Below are experts of layer 4 (counted from 0) of a mixture-of-experts language model. Rows are named router (the router's row for the expert) and show model dimensions 192-255. Each number is 128 + 32 x the weight over its row's rms, rounded and kept within 0 to 255.
After each expert's rows: a language model's description of what the expert responds to; "mostly gets" lists some tokens that are sent to it at least half of the time. This comes from a sample of Wikipedia text that the model never trained on.

# expert 17
router [158 167  96 140 193  91 175  58 128 197 109 118 105 161 100  80 170 140 136 133 153 130 140 117 168 140 136 160 145 130  84  97 129 110 101 118 204 176 131 182 141 134  78 139 168 123  82 138 164 171 127 158 145 147 168 167 155 124  75 106 184 145  97 101]
It responds to: Institutional name words. Words inside names of institutions and offices, especially of, National, Federal, Senate, Supreme, plus the pipe before Preceded by in officeholder boxes.
mostly gets: " Federal", " National", " Senate", " Democratic", " British", " Representatives"

# expert 9
router [106  42  60 122 121 135 114 161  80 185 156 101 156  87 105 122  81  79  78 142 214 111 101  71 112 117 168 141  94 120 111  90 152 108 176 129 197 117 152  50 112 127 124 180  98 113  91 138 121 124 132 162 161  79 115 104  85 162 171 135 116 116 130 121]
It responds to: Line breaks, capitals. Line breaks ending sentences, list items or == headings ==, plus letter pieces inside all-caps words like NORTHALLERTON, SECTION.
mostly gets: "\n", "\n\n", "ES", "IL", "ER", "CA"

# expert 42
router [ 93 179 132 129 101 164 187 117 121 151  66 156 116 103 147 128 143 148 142  93 106 146  68 157 142 118 147 154 162 113 133 129  98  95 116 103 153 144 141 131 157  92  84  80 172 117  80 111  77 123  81 143 153 199 154 125 164 195 167 142 115 111 180 107]
It responds to: Time and quantity phrases. Prepositions, articles and quantifiers opening time or amount phrases, such as span of, in last place, recent decades, several, During.
mostly gets: " won", " several", " some", " many", " During", " After"

# expert 44
router [ 56 114 190  88 120 162  99 152  72 122 118 154  76 143 133 111 111 124 121 174 183 108 145 108 133 109 104 153  69 155 131 125 168 170 159 126 111 104 134  63  73 106 115 202 134 143 109 155 119 142 151 126  94 112 106 157 114 112 189 131 117 154 137 120]
It responds to: Foreign name beginnings. Initial letters or syllables of Slavic, Hungarian and other foreign names, often in tables or lists, such as V-l-achs, Z-l-atibor, Kh, Pol.
mostly gets: " Kh", " Dal", " Ol", " Pol", " Mol", " Kar"

# expert 13
router [ 93 171 171 136 133 169 156 177 138 117 165 147  93  61 107 155 196 106 145 131 101 108 160 125  66 131 127 128 163 127 152 186 108 177 114  96 116 130 130  95 124  72 129 113  81 156 190 113 164 134 126 145 123  96 134 128 146 118  53 133 172  81 152 182]
It responds to: Surname ending pieces. Final word pieces of personal names, often Spanish, French or Japanese surnames in tables and lists, such as Ram-ire-z, Ch-ave-z, Suz-uki.
mostly gets: "te", "iro", "ille", " Jean", "ke", "ko"

# expert 58
router [145 132  73 144  98  76 122 139 121 154 110 145 138  87  97 150 137 123 158 167 176 180  71 109  87 151  97 117 114 106 125 167 176 147 167 178  94 136 153 120  63 104 126  78 104  88 169  97 153 192 154 103 108 181 109 109 120 174 180 116  95 139 123 133]
It responds to: Consonant-cluster subword pieces. Word pieces like st, est, fl, ch, ill inside proper names of places and people, such as Candlestick, Carstairs, Battista, Phillips.
mostly gets: " st", " Fl", "St", " St", " fl", " Col"

# expert 36
router [145  78 109 180 137 183  63  93 106  60 193  53  99 141 159  60 130 135 149  95 162 147  97 115 155 110 118  75 136 163 140 119 170 110 164 145 177  82  62 129 103 137 172 153 166 128 162 105 112 170 127 122 137 159 163 118  94 192 139 135  49 169 145 136]
It responds to: Periods and closing quotes. Sentence-final periods and closing quotation marks, plus periods after initials and decimal points, such as J. Cole, F.C., playoffs.
mostly gets: ".\"", "\".", " .", ".", "\"", " Mr"

# expert 15
router [148  83 150 163  96  69 128 180  95 127 119  92 188 133 121  84 107 124 110 126 181 188 117  87 147 153 144 143  88  70 127 120 169  97 181 142 158  74 109 115  96 152 128  74  87  83  94 145  89 124 161 160 118 164 104 186 114  88 138 109  77 175 124 145]
It responds to: Name-initial capitals. Single capital or short word-start pieces beginning proper names, titles and band names, e.g. Bon J|ovi, Da N|ang, Grand J|ury.
mostly gets: " J", " j", " l", " Hall", " Gr", " Dr"

# expert 4
router [135 158  72 179 107 126  95 190  74  74 192 105 199 135 153 173 153 105 137 121 179  58 123 155 103  99 100  64 150 123 147  73 162  70 131 137 177  93 144 104 127 119 174 161 162 141 120 179  82 191 136 134 135 145 128  98  67 121 118 112 113 139 114 147]
It responds to: Clause and sentence boundaries. Sentence-ending periods, line breaks, commas and clause-linking conjunctions in prose, such as ". The", but, however, although, while.
mostly gets: "\".", " However", ".\"", " but", " because", " however"

# expert 63
router [ 92 170 159 189 114  90 123 100  99 114 132  91 166 124  89 173  80 139 129 118 120  87 153  69 133 186 125 106 132 142 159 167 165 131 131  99 116 115 159 127 102 143 167 150 107 100 112  90 174 141 148 125  76 100  90 181 120 149 116 139 120 124  95 113]
It responds to: Romance/Dutch name particles. Particles and word pieces in foreign, mostly Romance or Dutch names and words: de, Los, van, Don, du, la, G|ul|îstan.
mostly gets: " de", " Los", " van", " Don", " Ros", " Cas"

# expert 59
router [ 98 156 194 103 170 126 138 147 107 162 121 138 129  67  90 152 145  96 119 168 159  86 119 127 115 106 114 153 112 101 142 173  86 153 141 114  95 148 138 116 128 131 206 110 117 171  87 164  77  61 150  85 113  67 114 134 154  94 137 109  96 143 183 129]
It responds to: South Asian name syllables. Syllables inside Indian, Arabic and other non-English names, such as Balas-ub-rahmanyam, Brahmam-ay, Kh, Ab, Bh, Mah.
mostly gets: " Ab", " Ag", " Y", " Kh", " Bh", " Ad"

# expert 48
router [117  88 178 141  89  79  72 142 129  62  87 101 110 135 118 171 128  71  88 112 107 128  88 137 138 151 183 152 123  94 102 155 143  83 133 159 160 127 104 108  78  87 162 111 103  75 180 127 143 156 156  93  65 166 129 161 117 151  88 191  76 100 152 169]
It responds to: Title and word-initial pieces. Articles and opening letter pieces at the start of titles, French names and words, such as La Femme Nikita, le(ather), j(urist).
mostly gets: " l", " Le", " La", " o", " h", " bl"

# expert 18
router [143  56  85 160  84 144 154  85 155  75 150 144  99 193 136 126 157 122 118 147 108 143 142 162 110 136 119 182 133 188 149 106  81 117 155 137 159 102 105  91 158 201 163 182 128 101 131 168 120 143  89 166 124 105  80 130 127 120 194 135  79 129  97 167]
It responds to: Closing punctuation in lists. Closing parentheses, commas and semicolons ending list items, table cells and name fields, such as Teamv; t; e, (6aR,10aR), Cambridge Bay, Victoria.
mostly gets: " ·", ")", ");", "})", " —", ")\""

# expert 56
router [172  88 172 107  89 130 195 127  81 165  64  78  89 125  83 147  96 173 130 113  92 183 139  90 184  86 108 159 100 194  98  54 100 112 130 146 124 132 153  82 114 115 123 207 182 121 122 151 109 165  97  79 182  90 151 117 143  61 125  78 175 129 137 165]
It responds to: Infobox and table punctuation. Pipes, colons, slashes, degree and minute marks in tables, infoboxes and coordinates, plus United in United States after locations.
mostly gets: "′", " United", " Clade", " +", " UTC", " ×"

# expert 26
router [170 101 106 107  83 131 127 104  81 152 114 143 151 135 173  83  86  96 108  78 161 114  81 186 166 131 114 138 144 167  97 192 166 125 183 187 115 143  78 166 112 172 169 100 105  93  92  69 146 109  87 184  96 121 151 112 141 170 124 103 102 134 135 111]
It responds to: Sports and media nouns. Nouns and compound pieces in sports and entertainment contexts, such as record, game, film, debut, medalist, Hip-Hop, Single-player, Shootout.
mostly gets: " record", " Score", " game", " film", " medalist", "back"

# expert 3
router [145 122  97 170  62 191  88 116 130  93 120 148 132 174  98 179 185 139 109 161 160  74  89 149  88  65 122  90 110 159 178  74 135 134 165 123 104 160 190 179 168 117 170 132 149 108 106 184  63 201 182 157 139 110 125 140 102 106 192 112  98 167  98 157]
It responds to: Clause-linking commas and copulas. Commas, and, but, while, and is/was after a completed phrase in running prose, e.g. "the Orioles, 2–1," "Vault is".
mostly gets: "\",", " is", " while", " but", "),", ",\""

# expert 61
router [148 156 145 129 133  97  78 182  79 165  75 137 104 151  55 169  76 104 110  93 138 143  86 164 179 135 153  92 136 131 165 138 158 154 120 176 142  92 105 112 113 124 103  88  61 160  71  72 112 133 127 168 131 152 141  67 130 196 189 136 117  65 191  50]
It responds to: Latinate word pieces. Early pieces of Latin-derived words, often after prefixes like dis, con, inter, such as disc-r-iminant, medi-oc-re, uncon-vent-ional, and ref, comp, conf.
mostly gets: " comp", " ref", " conf", " ac", " Ref", " acc"

# expert 57
router [163  94 105 158 195 135  88 128 138 184  88 161 104 105 118 124 109 140  59 138 148 139  99 137  97 143 112 108 153 198 106 189 175 143 178 175  87 118 117  94  97 157  83 158 174  98 116 158 161 142  87 178 142  72 118 104 119 152 151 118 111 120 137 128]
It responds to: Table headers and labels. Words and pipes in table headers and result tables, e.g. gold medalist, Votes, Candidate, Score, Result, and blank cells.
mostly gets: "See", " medalist", " Votes", " list", " classification", " colors"

# expert 37
router [125  80  84 149 121 123  98  76 102  91 179 130 111 131 135 114 114 170 162 178 138 124 100 145 157 121 160 122 117 153 161  31 128 185 135 171 171 104 202  93 119 120 117 129 163 112 185 140  89 144 147  99 124  94 100  98 145 121  83 146 158 142 160 129]
It responds to: Line breaks, sentence ends. Line breaks, full stops and dashes ending sentences or headings, and the seconds digits in coordinates such as 41°28′16″N.
mostly gets: "\n", ").", "\".", ".\"", "."

# expert 7
router [165 181  84 144 133 120 116  78 118 120  77 187  74 110 117 154 120 103 158 144  99 140 123  94  98 134 141 169 103 156  77 148 188 184 148 154 155 109 150 134 114 129  68 142 157 134 163  88 140 142 142 158 133 154  98 149 128 178 150 130 162  82 157  69]
It responds to: List-item dashes, markup. Hyphens opening bulleted list lines in bibliographies and See also sections, plus LaTeX braces and word-initial pieces like Pro, Ar, See.
mostly gets: "See", " Pro", "Ar", "Pro", "{", " Ar"

# expert 45
router [146 105 126 156 182 140 158 120 168 143 110  79  88 165  91 119 136 113 164 177 162 105 120 133  98 170 119 128 122  85 141 128 142 114 117 122  96 143 118 144 157 179 205 168 143  93 167  85 157 108 143  79  94  87  76 154 155 124 114  94 115 141 186 145]
It responds to: Table names, Romanian pieces. Table cell numbers after pipes and first pieces of foreign player or club names, often Romanian, e.g. Gloria Bu|zău, CF|R Cluj.
mostly gets: "ă", " DF", "ș", " Bor", " Jos", " ant"

# expert 47
router [146 170 158 180 121  73  98  90 130 142  96  77 117 139 118 175 138 135 151 127 160 101 180 127 120  94 194 109 122 151 124 122 146 182 152 175 129 161  87  87 101 146 149 104  99 119  82  86 176 159 133 159 103  97 134 146  74 145  46 123 125  92 134 113]
It responds to: Word-internal syllables. Short syllables and letters in the middle of foreign place names and words, such as Pl-o-iești, Cour-ten-ay, Sc-heme, plus the parenthesis before metric conversions.
mostly gets: " La", " Co", " Se", "ri", " Los", " se"

# expert 29
router [122 177 141 128  94 105 214  79  72 105 151 129  94 193 176  75 113 188 101  96 123 128  63  81 127  70  98 192 127 125 119 175 129 128 151 125 194  87 103 180 146  84  91 184  82 137 111 153 120 153 104 164 157 168 140 178 141  87  87 148  76 158 137 112]
It responds to: List and table item starts. First token of list items and table cells in award, results and roster lists, such as the dash, the pipe, University, USA, Best.
mostly gets: " JPN", " Award", " University", " ESP", " USA", " GER"

# expert 41
router [131 127 119 143  81 102  99 145  90 127 143 171  81 101 158 103 144 104 106 178 112 188 113 125 111  90 140 149 107 155 127 128 164  84 150 160 160 113  95 138 122  98 118 173 115 120 117 113 183 172 104 113 144 167 134 150  73 132  93 164 102 129 156 163]
It responds to: Capital initial letters. Single capital letters and abbreviation starts, mostly U in U.S. after birthplaces, plus P, N, vs, Jr, Vol, No.
mostly gets: " U", " P", " Le", " vs", " Jr", " Vol"

# expert 35
router [134 186 140  59 181 102 140  97 115 157  73 123 205  81 109 110 114 163  93 108 114 149 121 142  97 160 110 133  82  63 150 155 139  94 115  79 113 176 119 172 106 115 119 150 134 154 121 126 192 103  95 121 166 171 133 154 135 176 146 174 130  67 135 115]
It responds to: Verbs and their prepositions. Verbs and prepositions in narrative prose after a subject, such as began, took, wrote, worked, seeks, and the test for, compares to.
mostly gets: " began", " took", " wrote", " started", " using", " for"

# expert 27
router [185  51  58 163  51 137 128 135  83  91 108  78 154 120 185 147 124 123 100 102 117 110 116 125 135 106 129  79 151 161 115  81 151  86 171 115 183  86 135 109 102  66 132 129 162 117 137 160 163 167 117 137 127 101 181 125 107 151 110 154 106 135 135 133]
It responds to: Sentence-final punctuation. Periods, colons, closing quotes and brackets, ! and ?, ending sentences or titles, also abbreviation dots as in U.S., John R.
mostly gets: ").", "\".", ".\"", "!", "?", "..."

# expert 43
router [ 75  85 123 217  73 168 184  70 106 104 109 139 155 145  97 209  81  99 141 152  95 143  80 160 126 165 114 113 133 138 112 149 189 183 106 156  94 128 182 155 151 125 118 100 131 151 118  85  51  88 146 118 164 127  57 141 117 116 144  99 185 146  92 109]
It responds to: Month names in dates. Month names and their abbreviations in dates, often in tables or after on, such as December 18, Sep 5, 12 July.
mostly gets: " August", " November", " September", " January", " April", " December"

# expert 30
router [165 127 136 185 132 105 124 122 160 113  92 154 164 118  70 160 119  95 129  85 111 144 144 140 106 117 146  62 154 160 101 201 134 153 110 103 107 165 164 112 160  69 102 113  93  85  86  79 126  98 165  99  60 147 177 116  87 164 125 109 153 151 181 130]
It responds to: Word-start fragments. Opening pieces of longer common words, often Latinate prefixes, in technical or descriptive prose, such as sim(ulated), res(hold), sp, imp, dis.
mostly gets: " res", " imp", " sp", " mod", " addition", " em"

# expert 32
router [ 89 129  91 156 131 137 173 126 143  90 158 108 109 123 149 147 121 110 168  85 106 100 160 108 116 125  93 115 109 125 111 148  99 154 118 125  95 143 135 100  65 159 136 175  64 143  98 109 202  78  70 149 107  56 163 163 175  70  86  80 130 142 144  85]
It responds to: Name endings and disciplines. Suffix pieces of personal and taxonomic names (Fernand-in-ho, B-ian-chi, -idae), plus field and nationality words like English, Geography, politician.
mostly gets: " footballer", "idae", " Association", " English", " Music", " politician"

# expert 49
router [102  96 164 178 192 148 104 112 143 134 174 108  83 158 106 148 131  83 165 116  83 137 134 111 163 170 171 112 171 198 121 108 121 136 134 148 148 138  97 112 125 185 190 147 141 131 147 194  62  89 172 111 151 114  55 111  86 109 163 107 108  93 123 184]
It responds to: Year numbers. Four-digit years in dates, tables and ranges, such as 28 March 1991, (1995–1997), and 2013-2018.
mostly gets: " 2015", " 2016", " 2019", " 2008", " 2004", " 2020"

# expert 19
router [198 150 150 189 209  84 154  94 152 117 136 117 144 187 120 134 112 117 127 160 106 110 109  83 146 147 110 114  65 117 106 162  98  85 162 104 104 127 116 150  93 167  51 124 129  64  77 107 149 177 132  71 100 140 133 129 141 170 169 110 129 124 176 124]
It responds to: Political titles, directions. Office titles and compass words in election and political texts, such as President, Member, Governor, North, South, plus numbers in vote tables.
mostly gets: " South", " North", " President", " president", " Minister", " East"

# expert 38
router [133 163 107  70 109 155 141 211 134 188 160 119 161 177  72 150 137 143 158 112 121  90 166 122 122 102 122 119 151 103 136 155  87 148 106 115 104 160  86 103  80  70 160 123 134 160 138 111 145  66 107 118 110 121 144  90 136 174 127  90 117 107 120  97]
It responds to: Scientific and technical words. Pieces of technical and medical vocabulary in explanatory prose, such as relat-iv-istic, antidep-ress-ants, therapeutic, plus cells, energy, devices.
mostly gets: "ability", " cells", " energy", " engine", " effects", " device"

# expert 0
router [ 83 170 182 132 167 148 159 187 110 139 138  90 137 133  98  86 144  86 135 145 106  93  91  86 147 146 107  94 143 123 163 159 144 123  80 187 125 143 133 183 156 108  97  99 125  98 111  69  68 105 188  53 108 149 115 153 147 156 191 107 115  75 115 106]
It responds to: Word-initial name fragments. First pieces of split proper nouns and words, often place or person names, such as Th in Thai, ab in Sabah, Alabama, along.
mostly gets: " Th", " th", "ast", " Bar", " Ag", " Ph"

# expert 33
router [129  93 114 161  70 207 103  98 135  77 202 100 160 167 147 151 154 119 162 134 101 133  70 166  81 134 156 124 101 143 186 114 120 139 116 123 111 136 118 110 172 179 145 131 157 101 147 171 136 190 157 164 133 117  69 121 121 110 148 136 116 186  66 125]
It responds to: Commas after place names. Commas and brackets after place, venue or person names, especially City, State in sports tables (Rochester, NY) and name lists.
mostly gets: "\",", ".,", ",\"", " School", " Stadium", "},"

# expert 55
router [106 183  81 133 141 147 118 153 161 135 109  98 105  89 126 172 165 140 167 132  99 146 162  72 156 106  78  68 143 137 135 144  74 111  90 112 149 149 183 171 134 115 163 147 178 101 140  93 118 127  99 152  84 111 104  81 129 136 180 151 172 125  97 132]
It responds to: Mid-word stems in prose. Word stems and inner pieces in descriptive scientific and general prose, such as ana-er-obic, l-uc-erna, depend-ent, thick-ness, plus verbs like has and found.
mostly gets: "uc", " access", " fin", " impl", " cons", " interest"

# expert 52
router [177  73 128 116 133 138 147 140 135  85 174 147 115 124 124  67  86  92 102 112 181 163  95 148 131 126 165 160 148 179 132 153 188 160 135 152 154 102 186  66 142 169  97 135  60 115  81 109 157  94 105 146 148 115 106 134 171 162  81  88 132 164 113  93]
It responds to: Stat list items. Line breaks, small numbers and labels in sports and data lists and infoboxes, such as "Pro Football Reference", "• Total", track times "3:17".
mostly gets: " U", " Phylum", " 3", " Billboard", " 4", " MPC"

# expert 51
router [155  68 123  40 140 136  98 102 167 147  96 175  95 144 172 131 170 134 132 124  86 163 148 123 126 123 164 160 105  63  77 136 128 117 157 109 104 121 121 119 155  86  92 133 147 132 120 141  89  77  83 113 122  95 109 118 140 115  79 116 217  76 108 152]
It responds to: Taxonomy article function words. Function words like the, of, by in species and enzyme descriptions: "belongs to the family", "described by", plus species/genus terms.
mostly gets: " species", " Genus", "Scientific", " Species", " specific", " Binomial"

# expert 14
router [110 223 136 168 112 151 103 158 179  90  81 176 171 148 117  99 104 102 124  87  95 136  86 140 115 176  74 100 122 116 162 164 160 166  67 172 125 189 121 175 137  61 133  73 113 125 107  67 126 112 168 162  78 157 105  99 146 171 167 116 131  89 156 157]
It responds to: Word-start fragments. Early pieces of split words, often after prefixes or hyphens (self-d-et-ermination, out-t-akes, app-re-hend), and stems like self, pun, det, account.
mostly gets: " self", " pun", " Det", "ful", " fin", " en"

# expert 11
router [165 206 188  97 151 119 187 193  59 171 117 115 177 124 169 131 156 110 161 142 197 114 104 123 132 134 153 111 124 104 116 120  59  96 115 164 162  96 128 107  87 118  98 118 120  83  79 150 177 138  84 152 161 150 170 165 152  96 110  64 125 120 126 170]
It responds to: Sports team prepositions. Prepositions and club names in sports biographies and match reports, such as played for, at club level, with, defeating, FC, ENG.
mostly gets: " club", " FC", " ENG", " Rangers", " ESP", " Santa"

# expert 50
router [138  84 116 138  83 136 123 162 133 124 122 156 160 161 112 108 135 138  81 113 158 115 192 170 143  80 136 118  98 136 119 125 155 155 134 134 142 191 138  98  96 124  81 101 121  80 103 129 154 102 133 155  80 136 153 188 145  49 119  96 230  99  97 141]
It responds to: Institution and place nouns. Nouns in names of organizations and places, such as Army Air Base, Navy Yard, County, District, railway station, High School, village.
mostly gets: " Department", " district", " village", " Museum", " Navy", " government"

# expert 16
router [117 125 111 169 107 123  67 110 140 165 145 115 111 165 149  96  84 177 100 149 164 179 195 129  90 147 157 115 111 145 123 110 161 170 153 181 121 161 123  76 175 184 165 194 150 131 136 150  69 108 122 166 200 107 103 160  95 188 144 132 130 124 114  87]
It responds to: Numbers in data. Digits and opening parentheses inside numeric tables, measurements and coordinates, such as "64.5 (18.1)" and "85 kg (", plus infobox labels like Born, Genus.
mostly gets: " Coordinates", " Clade", " MPC", " Died", " Born", " Votes"

# expert 8
router [132 174 174 120 106 137 132 102 143 145 114 116 169 128 179  90 162 105 161  98 175 158  86 172  99 130  78 133  96  82 107 106 118  56  78 142 125  82 181 148 122 177 107 117 128 176 116 114 158 160  87 122 123 146 194 168 118 157 125 107 120 117  80 144]
It responds to: Prepositions after verbs. Prepositions following a noun or participle, especially by marking authors or agents (album by, certified by), plus of, in, between, during, against.
mostly gets: " against", " between", " during", " After", " by", " before"

# expert 28
router [129 102 103  52 138 112  85 126 113  67 132 156 138 157  90 124  82 132 129 106  87 155 128 150 175 115 159 122 107 142 162 162 126 102 186 112 133 129 155  83 135  79 144 127 151 116 157 165  86 136 161 129  72  81 156 127 123 134 113 116  92 167 182 108]
It responds to: Mid-word letter pieces. Single-letter or short pieces inside rare words and taxon names, especially m and h, such as portmanteau, chiasm, tremendous; also stray ordinary nouns.
mostly gets: "m", " H", " h", " m", " design", " structure"

# expert 21
router [178 192 178 176 151 144 105 131 127 114 101 143 213  83 141 165 171 115 103 148  90 105 133 206  81 136  77  77  98  69 137  87 153 105 133  85  67 113 156 126 124 127  89  80 169 188  69 150 121 122 155  85 133 169 141 147 152 179 148 127 173  92 100 178]
It responds to: Subordinating connectives. Conjunctions and prepositions opening clauses or time phrases: when, after, during, under, until, despite, following, due to, by, with.
mostly gets: " when", " where", " during", " under", " before", " after"

# expert 2
router [104  84 119  81  56 140 171 110  98  96 169 117  84 115 100 101  58  92 169  97  87 176 107 150 150 171 136 152  99 178 147 160 152 110 150 140  96 155 156 144 109 124 156 193 173 107 128 130 126  97 152  90  97  78 140 130 190 137 149  96 143 147 189 141]
It responds to: Mid-word fragments, life events. Word-piece fragments inside Latin species names and proper nouns (r-ug-osiceps, F-rat-elli), table pipes, and biography verbs like born, died, spent.
mostly gets: " died", " born", " ex", " Son", " ant", " mot"

# expert 46
router [130  92 137 112 136 141  73 149 118 176 186 181 108 100 112 166 102  96 115 176 162  93  95  84 125 141 128 101 127 105 186 141 131 151 125 130 128 110 164  53 129  89 188  65 147 150 167 133 106 135 179 106 123 177 112 111 107 138 154 150 107 135 203 159]
It responds to: Name-internal fragments. Odd consonant pieces and first syllables inside personal or foreign names, mostly after a capital initial, such as E-hr-lich, Hol-b-row, Je-f-ry.
mostly gets: "b", " k", " Har", " Jim", " Em", "oph"

# expert 54
router [ 76 115 152  94 159 117 113 127  78 141 136  88 117 107  92 146  59 106 119 138 156 191 112 176 108 164 126 170 100 123 121 141 146 171 159  96 130  85  73 104 112 126  59 124 143 153 146 150 136 101  97 158 144 170 221 146  77 213 157  90  67  86 145  98]
It responds to: Table pipes and film terms. Pipe separators in sports and results tables, plus film, television and music release words, such as film, released, TV, episode.
mostly gets: " film", " released", " Label", " television", " TV", " Producer"

# expert 62
router [134  69 164 157 126 114 140 127 105  97 156 144 190 149  94 126 145 131  64  76 124 111 156 167 139  75 157  92  86 130 123 203 154 119 117 127 132 165 130 140  86 170 109  63  85 113 158 108 101 123  87  94 133 155 129 183 162 136  72 149 125  74  62 128]
It responds to: Nationality and world nouns. Common nouns and national adjectives after the or during, above all World in World War, also public, government, military, English, Chinese.
mostly gets: " government", " public", " country", " English", " world", " Army"